config.toml
hidden_size = 320
experts_per_token = 4
hidden_act = "geglu"
moe_layers = [0, 1, 2, 3, 4, 5, 6, 7, 8, 9, 10, 11, 12]
router_score = "softmax"
routed_scale = 1.0
norm = "rmsnorm"
learning_rate = 0.0011
beta1 = 0.95
max_grad_norm = 0.5
train_tokens = 288200000
Below are experts of layer 7 (counted from 0) of a mixture-of-experts language model. Rows are named router (the router's row for the expert), gate (a neuron's input weights, with its number), up (a neuron's input weights, with its number), down (a neuron's output weights, with its number) and show model dimensions 0-63. Each number is 128 + 32 x the weight over its row's rms, rounded and kept within 0 to 255.
Before each expert's rows: "mostly gets" lists some tokens that are sent to it at least half of the time; "comes after" lists some tokens at least twice as common just before its tokens as in all text. This comes from a sample of Wikipedia text that the model never trained on. Tokens count by the router's weight.

# expert 8
mostly gets: " later", " more", " both", " several", " where", " many"
comes after: " ", "–", " (", " he", " was", " He"
router [125 184 123 100  95 133 124 148 152  99 124 154 113 125  93 158 154 190 173  48 110  97 147 126 107 135  78  81  90 101 147 157 113 164 130 108 149 170 117 124 126 177 162 103 149 164  81 122 159 147 162  39 146 126 158 144 136 130 131  86 144 151 140 109]
gate0 [190 128 119 110 105 118 136 125 128 119 148 130  96 109 139 133 109 222 117 182 136 109 137 105 136 193 127 168 163  99  73  64 145 101 127 103  91  93 146 103 109 165 165 108 107  88  89 166 122 117 189 127  93  45 135  85 115  67  90 176 124 144 163 101]
up0 [ 41  82  84 154 109 137 145 144 152 122  85  93  86 127 126 124 139 113 141  66 106 140 146 114 117  90 130  92 159  86 114  89 117 117 145  98 108 130 104 125 116 121  98 112 140 124 170 114 111  64 142  57 143 116 113 128 111 187 149 140 162 120 154 176]
down0 [ 57  98 150 159 103 179 118 116 173  92 155  75 169 103 201 132 149 187 196 117 128 191 104 146 150 156 102 105 103 136  95  70 164 113 144 125 175 114 128 172 140 155 147 195  93 138 144 133 169  70 108 147  80 168 109 145 137 160 161 138 118 126 134 149]
gate1 [ 82 125  99 175 110 182 148  69 111  99  97  58 147 126 181 106 133 137 143 158 189 117  49 118  71 147 154 142 150 137  80 121 105 115 143  71 123  78 135 130 146 159 154 149 110 102 152 194 156 139 140 135  57 118 133 174 155 125 139 144 125 176 105 162]
up1 [122 119  88 162 165 168 133  96 146 126 161 117 128 103  61 118 132 182 142 140  44 146  72 116 149 134 133 139 123 152 136 101 109 155 155 145  93 178 115 138  83  92 105  48 164  97 191  83  62 136 131 136 147 131  79 101 153  69 141 175  96  85 155 108]
down1 [182 124 135  74  82 141 108 132 158  93  75 152 144 158 144  85 166 193 181 151  68 119 144 102 135 114 143 193 155 125  87 112 104 146 112 163  98 102 142 114  90 131  86 103 121 112 117 126  57  67 146 106  91 127 147 123  91 124 120 168 143 178 108 100]
gate2 [148 176  98 155 134  78 111 141 103 137 160  86  72  71 171  85 169 119  98 143 237  91 138  91 119 150 166  36 116 182  61 136 108 128 157 114  57 121  36 113 114 127 118 128 113 126  91 104 100 121 117  96 143 107 120 148 142 169 202 117 129 144 181 122]
up2 [191 157 172 137 130  84  89 137  86 148 164 125 139 151 169 111 129 186 161 100 150 131 134 152 206 134  65 141  82 134 152 158 127 129 145 122 117 127 122 180 131 174 117  78 152 128 130 226 165 126 155 111 105 110 161 144 121 160 104 121 102 131 105 137]
down2 [ 92 107 115 108 121 139 172 117 153 174 137  87  91 133 127 253 173 177 131 130 106 107 129 154 146 156 142  77  89 124 151 142 154 116 160 187 143 130 111 154 177 128 136 152 102 162 132 157 168 175 136  97 155  86 137  98 158 137 162 155 127 106 125 140]
gate3 [ 83  67 106 184  88 174 147 127 103 154  77 132 166  90 138 153 162 169 147 177 124 145 111 118  97 148 150 152 159 134 112 140 133  80 112 147  93 139 119 180  95  83  84 150  83 148 149 104  74 173 141 145 157 113 101 152 141 119  98 158 112 121 135 147]
up3 [104  82 122 164  87 138 179  85 130 106 132 188 151 119 143  88 172  87 134 145 119 133 146 128  99 180 108 153  94 102 104 146 103 132 128 143 126 110 151 130 137 136 104  93 123 140 129  71 148 116 160 104 137 127 157  92  79 102 114 158  80 146 200 137]
down3 [115 139 116 117 158 148 148 144 116 140 167 146 116 158 131 129 210 172 119  97 101 146  91 149 173 138  65 139  99 133 110 101 175 117 150  87 177 135 101  92 140  96 116 184 129  76 148 139 115 125 120 136 107 107 127 125  98 132 113 170 164 126  64  52]
gate4 [139 125 109 169 112  99 118 157 121 161  99  76 165  76 105 146 142  95 154  96 160 126 134  69 139 170  98  87 125 161 106  93 145 125 103 168  93 120  72 115  76 111 142 130 161 141 143 111  77 110 122 148 141 168  91 123 148 137 121 152 133 122 112 171]
up4 [ 83  69  93 192  66 113 115 116 154 124 108 155 118  97 172 119 129 146 156 122 154 143 152 152 101 129 130  88 137  95  83 141 114 121  88 184  82 101 144 169 119 105 113 106 120 161 166 142 104 103  78  65 161 181 133 126 189 140  68 101  96 173 113 104]
down4 [136 144 154 135 129  85 147 176 164 105 146 156  77 105 167 141 225 134  81  92 145 155 135 102 138  58 101 155 137  81 125 132 158  97 112 165 117 161  88 100 125 114 141 130 178 153 125 118 151 140 128 172 142 181 129 128 133 170 159 172  80 111 113 121]
gate5 [119 140 119 116  99 151 122 150 137 117 158 163 142  53  75 105 121 184 132 121 168 192 122 129 106 107 149 143 171 112  84 184  83 109  76 124 127 165 190  92 154 106 149 151 144 109 125 111 123 102 109 148 124 104 132 184 158  99 163 154 125 132  62 109]
up5 [136 179  87 152 131 111  51 139 113 161  95 163  98  94 119 100 170 110 149  86 157 127 121 144 127 147  97 153 151 159 118 121  84 141 152  85 153 103 145  87 185 122 148 134 133 151 129 102 151 103 131  86  66 128 145 123 178 128 126 195 128 136 125 128]
down5 [159  97 156 120 126  55 109 104 113 111 162 132  89 166  83 105  99 127 124 115 130 122 151  83 117 128  90 166 161 139 139  97 152 137 135 141  87  84 148  78 132  63  50  62 184 123 157 147 149 145 120 124 153 113 125 100 143 158 130 131 129 150  89 189]
gate6 [169  95 135 226  96 198  90  79  96 144 104 159 105 106  84 103  98 172 162 195 113 130 137 145 144  87 104  40 161 157 142 151 125 160 106 167 155 108  99 141 141 124 126  93 115 171  91 180  98 144 128 135 127 146  98 120 146 115 102 143 151 162 156 117]
up6 [162 168 114  77 166 128 134 127 111  82  87 107 145 147 103 104 118 131 143 138 110 166 119 149 106 147 123 144 154  91 172 153 171 125 147 165 150 124 127 123 179 171 130  85 108 164 138 136 172 135 151 127 165 135  81 119 159 114  63 159 119 195 140 101]
down6 [125 130 216 122 131 133  73 121  83 185 103 171 120 116 151  98 113  85 103 182 111 123 111 113 117 118 111 161 182 101  80 158 132 180 131  91 110 103 130 159 186 124 155 117 146  99 146 145 120 154  97 207 123 127 121 136 119 123 129 152 125 159 148 131]
gate7 [202 157 131  70 120 111 119 123 164 138 153 122 130 181 100  63 150 140 114 102 191 155 112 144 135 121 174 107 115 107 118  73 102 138 108  96 149 119 171  91 146 102 135 122  73 138 139  84 109  85 120 151 110 137  98 122 169 145 168 107  86 152  81 101]
up7 [134 151  89 128 148  90 141 188 104 180 188 110 131 129 104 142 135 173  84 142 111 121 130 168 162  80 130 121  75  85 124 109 146 132 152  70 185 168  72 143 177  94 149 106 178 110 119 148 107 155 106 159 195 139  90 144 158 129 130 158  77 142 163 129]
down7 [159 117 177 173 168  72 148 131 109 104 133 103 113 174 108 114 127  97 162 123  71  86 102 106 117  70 168 114 207 164  70 115 138 132 128 141 113  97  58 186 139  71 140 145 159  73 176 121  92 122 106  65 114 102 145 132 101 173 100 120 126 155 140 119]
gate8 [158 104 111 109 108 193 115 125 170 148 115 171 198 136 136 117 129 126 144 127 109  96 133 205 129  90 183 101 151 101 108 103 141 164 131  81  96  80 201 148 179  70 149  97 143 127 153 110 118 127 121 137 134 111 108 119 159  73 118  84 104 185 139 152]
up8 [ 72 155 138  88 148  79 164 164 154 136 148 138 112 123  61  97 125 142 111 139 137 125 151 132 113 133  67 182 103  84 151 110 150 112 131 103 115  91 142 184 136  66 138 153 130 150 106 111 112 116 171 182  78 143 136  89 194 140 141 105 155 133 100 117]
down8 [ 70 115  98 184 129  97 112  33 150  81 158 112  96 158 136 108 178  98 137 110  88 105 101  95  85 129 107 134 151 130 127 150 154 120 151 148 105 136 121 110 186 160 151 104 145 140 144 136 113 107 194 129 149 128 144 107 119 168 130 115  91 217 115 106]
gate9 [139 129 145 136 114  98 124  65 132 139 123  80 137 171 150 103 106 178 106 158  98 191 111 131  98 131 136 124 145 140 150 119 149 125 166 191 126 216 135 117 116 135 136 113 164  97 159 120 134 118  87 146 108 133 105  96 113 129 113 110  91 113  64  92]
up9 [138  72 143 146 105  84 164 200 153 160 126 144 171 131 155 149 126 110 140 106 121 145 126 103 168  70 116 116 103 148 115 114 138 111 139 149  79  53  99 121  68 138 118 146 105  93  72 142 119 159 102  62 120 158 102  98 151  76 149  95 122  90 135 187]
down9 [147 145 129 135 106 140 176 133 118 141 105 120 165 134 134 109 239  67 103 152 128  79  94 134 122 156 100 140 167  83  94 110 101 153 128 126 121 135  75 152 136 112 159 133 151 108 153 100 125 124 140  80  88 114 134 173 123  79 106 131 147 149 119 126]
gate10 [108 151  74 146  63 102 161 175 137 138  62 121 105 103 123 153  99 110 153 133 148  83 133 100 145 143  84 117 150 117  75 136  85  81  88 174 100 154  86  96 100 121 140 135  97 181 133 177 128 157 142  89 134 124 125 136 187 183 159 108 168 180 103  94]
up10 [135 127 140 141 123  98 157 145  84 112 183 118  97 101 153 154  93 156 119 114 215 149 156 107 162 119 146  79 163 165 129 122 173 118 134  99 142  80 111 158 105 136 109 101  97 139  80 144 144 161 151 177 157 148 150  91 114 100 152 194 181  87 133  72]
down10 [ 92 121 114 153 117 129 124 172  98 137 137 151 140 105 180 155  98 147 113 151 124 147 146 133 149  98 118 133 114 111 161 137 145  95 168  93 127 104  98 120 125  86  78  50 141 105 135 215 144 144 147 128 157 139 189 160 156  39 120 103 129  73 137 144]

# expert 3
mostly gets: "The", "°", "=", "″N", "°N", "See"
comes after: "-", "|", "\n\n", "\n", " is", ".\n\n"
router [117 141  92 106 132 135 115 128 108 141 157 127  92 138 113 178 146  90 184 100 139 118 127 103 136 119 137 156 114 117 162 200  83 177  97 100 130 150  86 104 159 122 137 119 141  96 176 174 135  77 111 145 120 143 156 141  81 129 170  64 155 154 161 158]
gate0 [132 142 139 155 139  84 205 111 137 201 109 162 102  60 148  76 126 171 117 100 181 139  96  50 149 144 164  88 100 128 151  83 131  85 116 167 176 159 101 122 173  98 127 114  80 152 147  88 165  77 144  90 110  94 102  83 125 111  98 126 153  56  88 160]
up0 [ 92 160 125 119 149 119  96 112  80 173  78 143 100 106 146 132 127 134 145 115 141 101 159 119  77 139 106 132 124  78  76 115 119 105  72 140 145 157  97 112 183 118 114 113  69 150 220 138 151 108  81 132 133 112 138  92 111 146  94 102 119 145 116 167]
down0 [126  82 193 132 177  94 102 192 107 154 150 186 150 126 178 101 176 145 146 113 118 149 145 194 132 143 103 134 112 118 165 147 130 161 113 166 143 129 122  89 142 154 158 108 165 124  83 147 112  97 135  99 128  61 201 141 142 146 111 123 123 116 160 147]
gate1 [121 133  87 110 114 166 174  92  98 162  82 142 142 137 159 108 156 134 141 129 235 103  83 109  86 128 141  97  73 160 124 135 132 125 136 195  98 145  97 124 197 144 108  44 131 116 173 174 159 178  88 116 149 195 115 110 176 118 104  89 116 103 149 187]
up1 [ 84 167 122 141 112 127 122 101  89 103 151 123 179 177 129 119 138  99 148 145 135 124 105 108  65  90 127 190  67 103  84 152 152 159 103 111 122 170 136 112 150 141 102 115 140 141 126  49 144 163 113 143  69 110  92 112 123 167 131 165 146  66 119  90]
down1 [ 87 110  87 125 115 128  79 133 119 138  95 116 138 200 131 181  75  41 161 104 151 162 116 100 119  52 158 141  91  96 125 140  80  84 123 164 141 171 164 138  87 118 100 107  72 174 130 188 163 176 131 105 105 155 115 172 105  75  95 131  88 232 157 164]
gate2 [106 120 130 180 176 171 151  87 104 111 124 130 140 113 122 148 150 173 166 154 131 145 169 119 142 129 174 190 162 179 141 154 158  84  81 134 142 105 119 100 155  63 118 163  50 192 171 169 108 104  74 139 144  71 147 113  92  68  73  93 181 161  98 166]
up2 [192 118  41  79 119 108 132 128 125 129  91 135 126  39 175  95 119 124 120  89 144 145 168  93 200 119 128 120 127 133 166 116  99 105  89 118 110 134 114 155 114 172 164 132 112  67 130 156 147  94 121  67 163 157 131 136 127  86 146 111  78 159 181  71]
down2 [191  94 120 125 116 123 104  91 142 158 148 126 158 197  80 143 104 119 114 155 125 135 140 160 143 145 149 165 136  91 149 106 107 126 104 113 113 102 188 138 182  71 154 167 104 151 133 155 152 122 102 130 137  58 149 161 156  70 100 161 103 105 104 160]
gate3 [212  87 123 162 144 130 142  79 118 170  94 157  92 135 105 164 119 179  76 127 166  96 113 227  86 141  98  89 187 119 143 141 105 182  76 109  94  78 105  94  85 151 126  71 106 154 158 109 161 110 179 128 112 122 162 127 108 135 120 145 127 126 125 123]
up3 [ 43 102 173 170  96 124 135 189 115  98 139 133 193 137 128  81 172  98 129  72  58 117 156 116 126 109 115  22  75  74 102 116 129  98 162 138 135 126 122 158 174  92 101 159  78  78 151  98  77  80 150  76 155 100  93 162 130 116 122 114  63 122 167 103]
down3 [172  96 151 142 105  89 163 151 105 112 122 122 107 208 137 112 135 128 144  89 146 129 119  76 161 102  92 110 104 105 132 202  90 115  68 117 140 151 151  75 131 164 164 102  81 192 122 142 141 118  97 135 117  57 111 157 101 142 111 138 155 208 142 125]
gate4 [119  98 132 134 135  92 130 105  54 110 129 163 117 124 104 102 140 151  85 164 140 156 135 148  85 110 144 151 164  86 115 147  92  77 126  91 115 120 185 103  56 135 123 154 109  92  68 123  80  98 121 144 148  78 107 100  88 102  94 125  91 113  93 157]
up4 [116  77 146 171  87 139  88 126 164 141 116 174 135 131  70  55 141 114 123  83 109 140 125 151  83 119  86 137  50 118 142 122 136 204  95 116 150 170 161 120 154  56 126  96 128 122 133 128 135 102 157 132 180 149  83 140 151 134 146 146 151 149 153 139]
down4 [129 133 158 121 104 155  73 143 128  96  93  85 135 176 146 137 131 127 128 109 112 120 162  79 114  96 173 115 132  68 100 124 125  66  79 131 100 131 127 125 168 113 156 122 119 119 194 165 148 142 103 118 112 143 122 146 114 141 131 116 158 210 149 170]
gate5 [127 108 105 161 134  86 114  94 100 107 131  91 162 104  96 137 167 140 107  94 131 134 118 162 114 132 169 109 111 150 116  59 165 122 150 140 132 138 110 176 183 166 149  99 133 197 144  96 112  99  63 121 157 168 126 149 115 107 103 138  58 157 187  89]
up5 [129 183 133 126 117 155 178 121  71 153 165 147 106 115 118 119 115  72 145 142  97 204  95 104 173 133 110 165 145 153 175 126 126 130 110  87 127 152 181 128 150  83  89 199 136 124 125 119 113 156 104 160 111 112 124 186 153 139 169 115 127 125 116 140]
down5 [124 193 120 126 177 113 112 182  88 148 119 115 123 176 124 104 164  92 124 141 177 114 118 129 119  63 166 124 133 174 155  93 155 113  93  87 144 128 128 140 127  65  86 135 163 107 117 133 138  91 100  89 104  81  83 170  93 142 101 107 160 109  63 199]
gate6 [118 126 158 157 136 125  97 107 118 184 141 126 114  89  97 136 149 168  63 165 127 176 126 150 126 123 126 171 160 125  86 209 207  96 104 120  60 168 136 132 139 145 168 178 152 114 135 177 157 114  41 122 173 173 109  95 113  58  90 152  83 167  80  66]
up6 [153 135 199 163 163  84 153 128 155 131 140 142 159 137 157 145 172 164 110 122 160 109 148 163 117 173 176 119  92 146 142  71 133  93 100 124 131  89 136 169 109 143 112 117 119 159 212  84 137 116 173 165 180 126 128  78 139 112 140 116 132  52 152 145]
down6 [205 114 111 137  83 119 168 115 109 120 157 133 169 124  71 108 133 109 145  88 116 150 144 112 117  83 133 114 101  65 175 153 184 127  78 136 133 148 115 104 103 153  54 120  89 147  96 155 125 142 104  82  99 165 103 199 165  91 171 100  83 154 154 111]
gate7 [101 119 120 162 137 156 149 149 196  99 136 108 120 161 164 128 147 151 130 140 133 109  89 118 157 107 121 161 136 125 133 145 150 105 116 144 102  94 120 175  95 130 135 167  95  89 151 150  99 137 154 129 121 102 157  95 107  72 167 108 111 145 181 181]
up7 [ 94 121 136 124 107 131 119 144 135 171 168  98  96  97 151 123 134 101 122 147 131 161 152 165 151 152 121 129 154 144 110 105 142 184 157  60 190 136 142 129 166 150  83 163 140 126  86 112  73 139 182 143  90 159 129 124 180 140  97  95  93 178  88 103]
down7 [129  95 117 149  94  75  80 132 101 137 156 104  92 132 140 190  47 203 153  94 108  88 107 164 127  84 136 167 152  94  20 144 149 107 139 118 151 121  53 200 121 127 113 170 112 120  89 166 112 120  98 105 156 119  65 151 119 139 146  99 103 182 132 124]
gate8 [158  78 116 148 153  90 153  43 108 132 123 103 132 149  86 153 142  95 127 162 121 146 117 124 187 154 124 160 132 144  94 206 160 116 146 104 138  77 140 180 131 166 165 187 124 133 138  92 131 145 141 148 126  97 122 185  76 145  95 168 106 143 105 106]
up8 [127 120  93 126 126 150 142 102 119 111 235 142 131 129 124 143  92 143 142 176  96 183 168  56 196  95 105 147 121 160  88 143 127 132 160 123 126 121  70 136 147 160 101 157 195 133 160 100 136 129 153 139 104 116  62 140 144 109 144 125 131  89 138 180]
down8 [ 69 144 105 109 163 117 103 128 126 155 164 134 139 159 111  77  82 118 108 185 149 111 155 198 140 139 163 113 157 128 109 111 156 135 119  89 109 135 135 180 140 122 177 118 163  92 112 145  73 128  66 126  33 124 187 123 135 171 104 217 153  84 137 143]
gate9 [120 129 197 102  40 110 169 134  79  83 122  75 124 189  85 116 103 154  54 163 145 179 136  90 140 208 154 117 111  88 103 148 146 168 164 122 152 127 102 129 136 148 185 122 157  92 176 153 124 133 143  90  81 107 170 147 172 194 164  95 137 134 117 143]
up9 [133 172 147  87 122 148 158 167  95 138 122 127 145 113 120  82 124 195 111 174 108 117  93  84 166 145 145 179  99 164  86  92 124 134 153  98 122 189 109 119 157 131 132 155 152 172 150 142 125  99 143 165 104 122 169 191 118 100 175 135 135 142 122  84]
down9 [138 146 133 131 108 124  63 163 100 145  44 203 167 126 102  89 108  86 158 136  98 143  93 160 162 110 168 174 149 111 115 111 114 196 124 122 200 129 102 144  91 130 132  59 153 102 181 148 116 150 120 136  81 121  97 142 117 139  95 151 150 156 132 208]
gate10 [132 101  86 124  94 134  95 109 117 164 155 136 179 128 113 113 149 155 111 193 154 151 125 147 114 126 166 150 131 117 118 119 177 153 102 129  97 158 133 151 177 117 175 155 110 156 200 120 133 182 122 178 175 125  83 139 133 145 129 157 171 151 102 180]
up10 [120 146  82 134 130 107 121  98 101 152 160 166 196  80 138  91 155  77  92 123 162 112 111 178  84 138  89 138 126 165  80 126 161 155 133 107 117 108  96 217  65 133 107 135 144 126 121 111 125 154 139 123 153 142 158 102 153 137 135 115 124 107 112 106]
down10 [ 99 131 129 146  83  95 161 122 149 129  78 154 164 123 122 113 209 111 140 109 176 109 112 121 134 114  77 135 170 151 135 102 149 181 193 145 177 125 145 136 106 108  96  88 162 146 125 163  90 119 136 160  75 156 108 132 160 141 112 117 121 164 114 154]

# expert 6
mostly gets: " July", " May", " March", " June", " January", " December"
comes after: " |", " the", " (", " in", " a", ":"
router [111 118 145 123 101 217  94 123 144 195 110 159 157 148  93 138  82  85 195 166 154 144 103 153  89 126  87 141 148 114 138 102  82 177 105 112 104 128 165 125 129  68  70  99 159 175 117 115 127  96  70 166 224 143 122  75 145 121 108 218 152  60 169 125]
gate0 [153  70 150 124  93 117 141 144 144 188 107 133 167 157 106  97 122 104 113 161 124 176 183 144  99 128  95 116 131  49 133 127 157 130 126 119 145 125 121 172 114 110  95 114  69 141 186 157 133 175 146 127  73 109  76 124 140 156 136 125 122 146 151 139]
up0 [105  93 166 148 131 156 149 109 141 107 117  75 145 164 101 111 117  82 140 136 122 139  91 139 166 122 115 105 163 188  98  88 143  61 148 163 123 149 144 198 146 112 121 145 132 108 161 107 147 174 167  83 161  97 123  80 158 122 111 113 121 127  52 196]
down0 [135 151 164  92 129  99 131 171 162 177 162 105 144  93 119 104 146 127 183 104  52 160 106 151 131 159 147 180 103 146 104 100 160  99 109  91 137  69 124 105 139 162  77 151 123 184 165  93 135  70 146  96 134 133 138  65 148 137 143 125  98 109 101 175]
gate1 [163 117 104 141 148 148  99 184  74 149  69  92  88  95 133 130  92 144 128  88 132 139 112 123 124 103 132 115 194  91 164 130  91  75 115 123 132 121 163 158 125 130 116 133 107 168 212 108 142 144  90 140  84 107  93 116 195 218 190 117 141 130 191 149]
up1 [141 106 107 129 130 170  96 194 100 136 108 146  47  84  96 119  81 125 151  95 134 158 136 172 163 125 114 125 181 111 145  98  55 135 153 154 147 139  95 122  84 122  84  99 161 125 176  94 115 141 138 119 140 179 148 145 115 189 126  82 197 126 147 135]
down1 [152 121  83  85 112 110 140 101 157  98 118 153 119 154 183 143 205 127 159  92  88 127 184 149 105 115 122 147 100 144 141  95  99 136 111 121 115 109 112 174 122  83 113  58 156  84 160 150  94  83 204  89 144 136  90 105 158 154 156 116 135  86 165 171]
gate2 [ 29 132 102 132 126 160 106  89 135 117 107  81 157 108 165 111 146 115 119 162 192 184 129 134 185 150 109 183  93 122  17 101 187 150 154 106 119 128 200 149 140 137 126 106  85 150 147  59  85 134 133 141 189  80 144 109 131 158 118 139  75 132 128 128]
up2 [125 111 108 140 131 143 136  91 160 136 129 187 124 147 130 190  86 117 109 179 139  62  83 133  97 136 112 106 121  80  99  80 163 143 112  98 190 139 127 147 126 115 146 128 132 104 109 175 148 139 148 176 109 156  93  93  90 160 116  65 173 141 133 146]
down2 [ 90 203  55  18 105  94 117  50 145 106 111 122  76  78  78 144 145 165 148 130 111 106 106 108 129 178 112 123 174  73 164 116 102 136 106  86  67 147 131 153 136 158 162  87 109 163  94  98 106 148 144 110 131 132 145 151 150 157 130 129 125 147 135 141]
gate3 [208 135 105 126 114 141 164 120 122 196 143 160 126  87 135 152 140 184  88 181 178 164 119 175 117 135 115 167 118 151  96 160  93 122 104 110 147 141 122 126 133 107 178 120 110  70 136 111 160 179 110  92 144  80 107 191 152 115 139 130  78 149 144 146]
up3 [130 116 113 137  78 125 102 144 132 118 108 157  76 133 126 120 134  97  41 118 144 172 186 140  95 159 169 125 149  94 134 121 187 213 133  64 126 134  87 132 136 170 119  97 143 129  94 136 105 100 181  67 134 159 146  95 126 121 144 174 120  90  90  80]
down3 [148 133 117 121 124 169 106 117 110 121 139 140 116  75 120 140  79 171  84 143 166 139 121 112 101  94 121 178 103 166 120 121 130 169 130 172 113 147 105 140  91 157 156 121 106  91  95 122 151 126 103 114 156 144  91 102 103 137 127  96 184 136 130  90]
gate4 [113 181 158 147  82 117 119 110 172 151 134 193 124 102 166  65 108 113 134 138 131  81 156  91 109 154  98 103 114 144 138 114 107 165 133  90  84 137 126 141 106 123 168 106 122 125 113 189 112 149 124 126 132 147 146 194 113  56 124 110  60 144 125 108]
up4 [121 121 153 124  96 134 124 163  94 102 134 105 114  62 146  61 184  73 157 109 112 145 101  90 170 109 137 133  96 187 104 122 133  89 147 136 116  94 163  95 152 112 123  70 158 188 129  62 121 139 161  89 100 117 148 170 165 140 143 164 164 132 123  98]
down4 [153 152 153 115 167 183 115 159  81 122  83 143 139 160 209 109 197 190 204 155 134 113 129 134  67 137 131 137 158 118 101 120 139 110  94 128 110  99 111  99 135  95 136 126 154 122 124  93  88 117 110 175 146 125 159 177 107 101 173 154  99 127 160 162]
gate5 [164 142 105 137 145 100 140 134 150 128 151 146 173  90 148 151 135 132 127 170 109 106 137 174  96 140 119 129 137  53 133  98 159 115 172  60 141 133 116 161  96 160 111 194 115 125  80  95 144 134 150 186 118 137 133 188 158 128  90 117 159 113  94 145]
up5 [145 150 120 148 113 136  66 121  95 156  99 139 124  50 149 161  94 174 160 166 149  89 138 104 159  83  68 189  95 179 157 129 122 138 163 161 139 169  78 122  77 105 179  53 196 107 173 122 140 156 159 122  90 127 119 104 113 120 113 104 193 134 148 144]
down5 [151 151 144 155 147 102 139 115 200 190 106  55 115 133 171  52 153 144  68 130  79 147 178 146 122 108  90 158 112 131 105  91 154 133 139 160 128 155 130 180 166  99 130 161  29  95 116  95 118  91  83 161 143 148 110 181 141 110  34 124 116 150 143 133]
gate6 [162 115 169  85  96 148 151 133 119 137 135 106 114 177  83 136 129 132  90  92 107  99 137  94  84 160 134  90 113 107 145 119 160 142  91 111 124 137 142 163 164 168  90 162 112 115 163 182 160 192 109 138 151  99  93 175 103 187 172 110  85 110 162 144]
up6 [127 157 148 158 146 104  75  79 143 126 140 141  48 129  92 111 104 202  95 113 170 147 125 150 136 158 101  87 114 112 140 114 131 183 148  89 105 137 173 121 157 139 161 142 141 178 117 141 158 170 117 111 142 128 145 123 154 118  91 167 190 119 129 183]
down6 [166 136 150 158 153 112 106 115 114 168 120 136  72 133 113 122 122 108 127  90 130 116 102  63  90 148 196 152 168 109  99 196 146 148 122  95 115 184 166 148 154 122  89  53 123 137 120  74 183 155  83 101 123  30 116 105 160 179  82 132 117 131  99 100]
gate7 [106  87 106 169 144 163 170 139  90 109 190 127 167  81 111 169 138  78 140 157 150  81 131  78 112  44  57 100 131 155 108 140  97 123 190 113 146  83  70 141  69 100 111 138 178 153  80 141 143 163 142 181 148 129 149 142 203 150  98 130 116 130 129 152]
up7 [139 142 116 113 144 143 152 115  93 154 109 106 129 135 127 133 143 149 133 121 103 122 131 138 138  96 102  64 159 132 164 123 124 100  83 182 108 137 130 113 100 134 142 168 149  85 118 123 107 111 107 120 129 152 142 103  78 161 119 148 163  93 185 106]
down7 [111 141 121 164 149 136 169 145 117  94 171 119 108 149 128  75  84  40  82 151  77  95 126 110 185  99 118 112 135 126 148 130 112 188 167 122 114 119 117  87 177 116 103 131 134 151 136 139 141 137 153 125  84 157  89 143 164 131 147 152 144 167 134 170]
gate8 [196 101 186 192 174 113  96  40  89 143 131 140  77 162  76 140 126 111 148  68 132  74  80  82 117 231 157  78 145  98 157 197  57 103 151 161 167 155 153  61 105 149 126 125 158 132  98 134 148 100 148  84 139 115 133 136 192 140 166  99  75 139  83 145]
up8 [ 67 179 112 149 117 145 183 120 134  76 138 161 158 122 114 149 121 139 120 129 126 187 132 107 208  80  96 116 132 151 103  92 125 122 114 126 116 132 170 146 103  71  75 136 134  85  81 109 105 103 174 165 119 187  84  82 170 153  84 145 100 138 140 160]
down8 [ 91 184 132 176  58 118  70 126 141 121 178 128 103 147 128 155 164 198  82 143 127 175 133 123 102  80 152 169 102 114  88  91 143 150 125 118 166 146 149 116  80  86 121 150 106 137  80 190 170  91  96 205  55 164  76 153 117  97  99 156 113 139  98 137]
gate9 [101  65 112 132 123 187  99 121 113 132 104  77 191  66  98 120  85 150  79 158 133  90 138 100 109  68 138 130 190  59  67  99 129 114 142 166  96  78  85 147  67  92 161 135 151 155 181 125 152 192 111  87 123 120  69 106 140  83 116 124 120 119 181 107]
up9 [150 169 162 105  96 190 159  78  53  91 146 127 132  82 110 112 113 113 144 172 170 137 147 129  81 182 172 123 106 109 166 107 173 123 173  99 112 145 133  89 153 120 141 148 117 134 163 125 124 132 130 161 107 121 183 133 148 140  90 115 116 170 117  86]
down9 [109  94 157 128 162  76 149 102  89 151 111 124  88  75  60  93 122 122 142 146 130 142 104 200 148 149 105 125 153  98 130 129  80  88 165 125  99 145 127  62 123 145 141 192 103  88 125 188  89 132 138 156 142 146 152  80 102 138 109 163 137 169 102  90]
gate10 [127 140  80  87 161 180 173 116 153  85  81 141 112 124 124  97 129 153 169 203 206 179 105 138  66 143  80 186 107 109 141  91 123 198  89 134 152 140 156 115 136 124 146 132 109 161 156 184 110 142 121 139 143  81 160 137  37 121 152 114 123 150 153 134]
up10 [124  95  66 135 146 138 168 104  99 114 122 158 136 125 205 150 132 125 143 148 166 110 119 110  99 133 131 201 128  47 124 152 163 131 142 157  88 108 160 104  92  96 119 104 170  81 164 136  73 159 161 140  90 120 134 118 131  46  86 140 155  83 102 168]
down10 [204 111 208 111 115 122 122 121 122 158 119  13 119 112 114 185 159 169 146  42 118 114 155 141 142 110 122 120  88 122 141 140 173 210  95 198  89 106 206  71 107 142 129  69 119 123  95 147 103 119 105 136 155 170 108 111 168 101 167  85 124 161 135 107]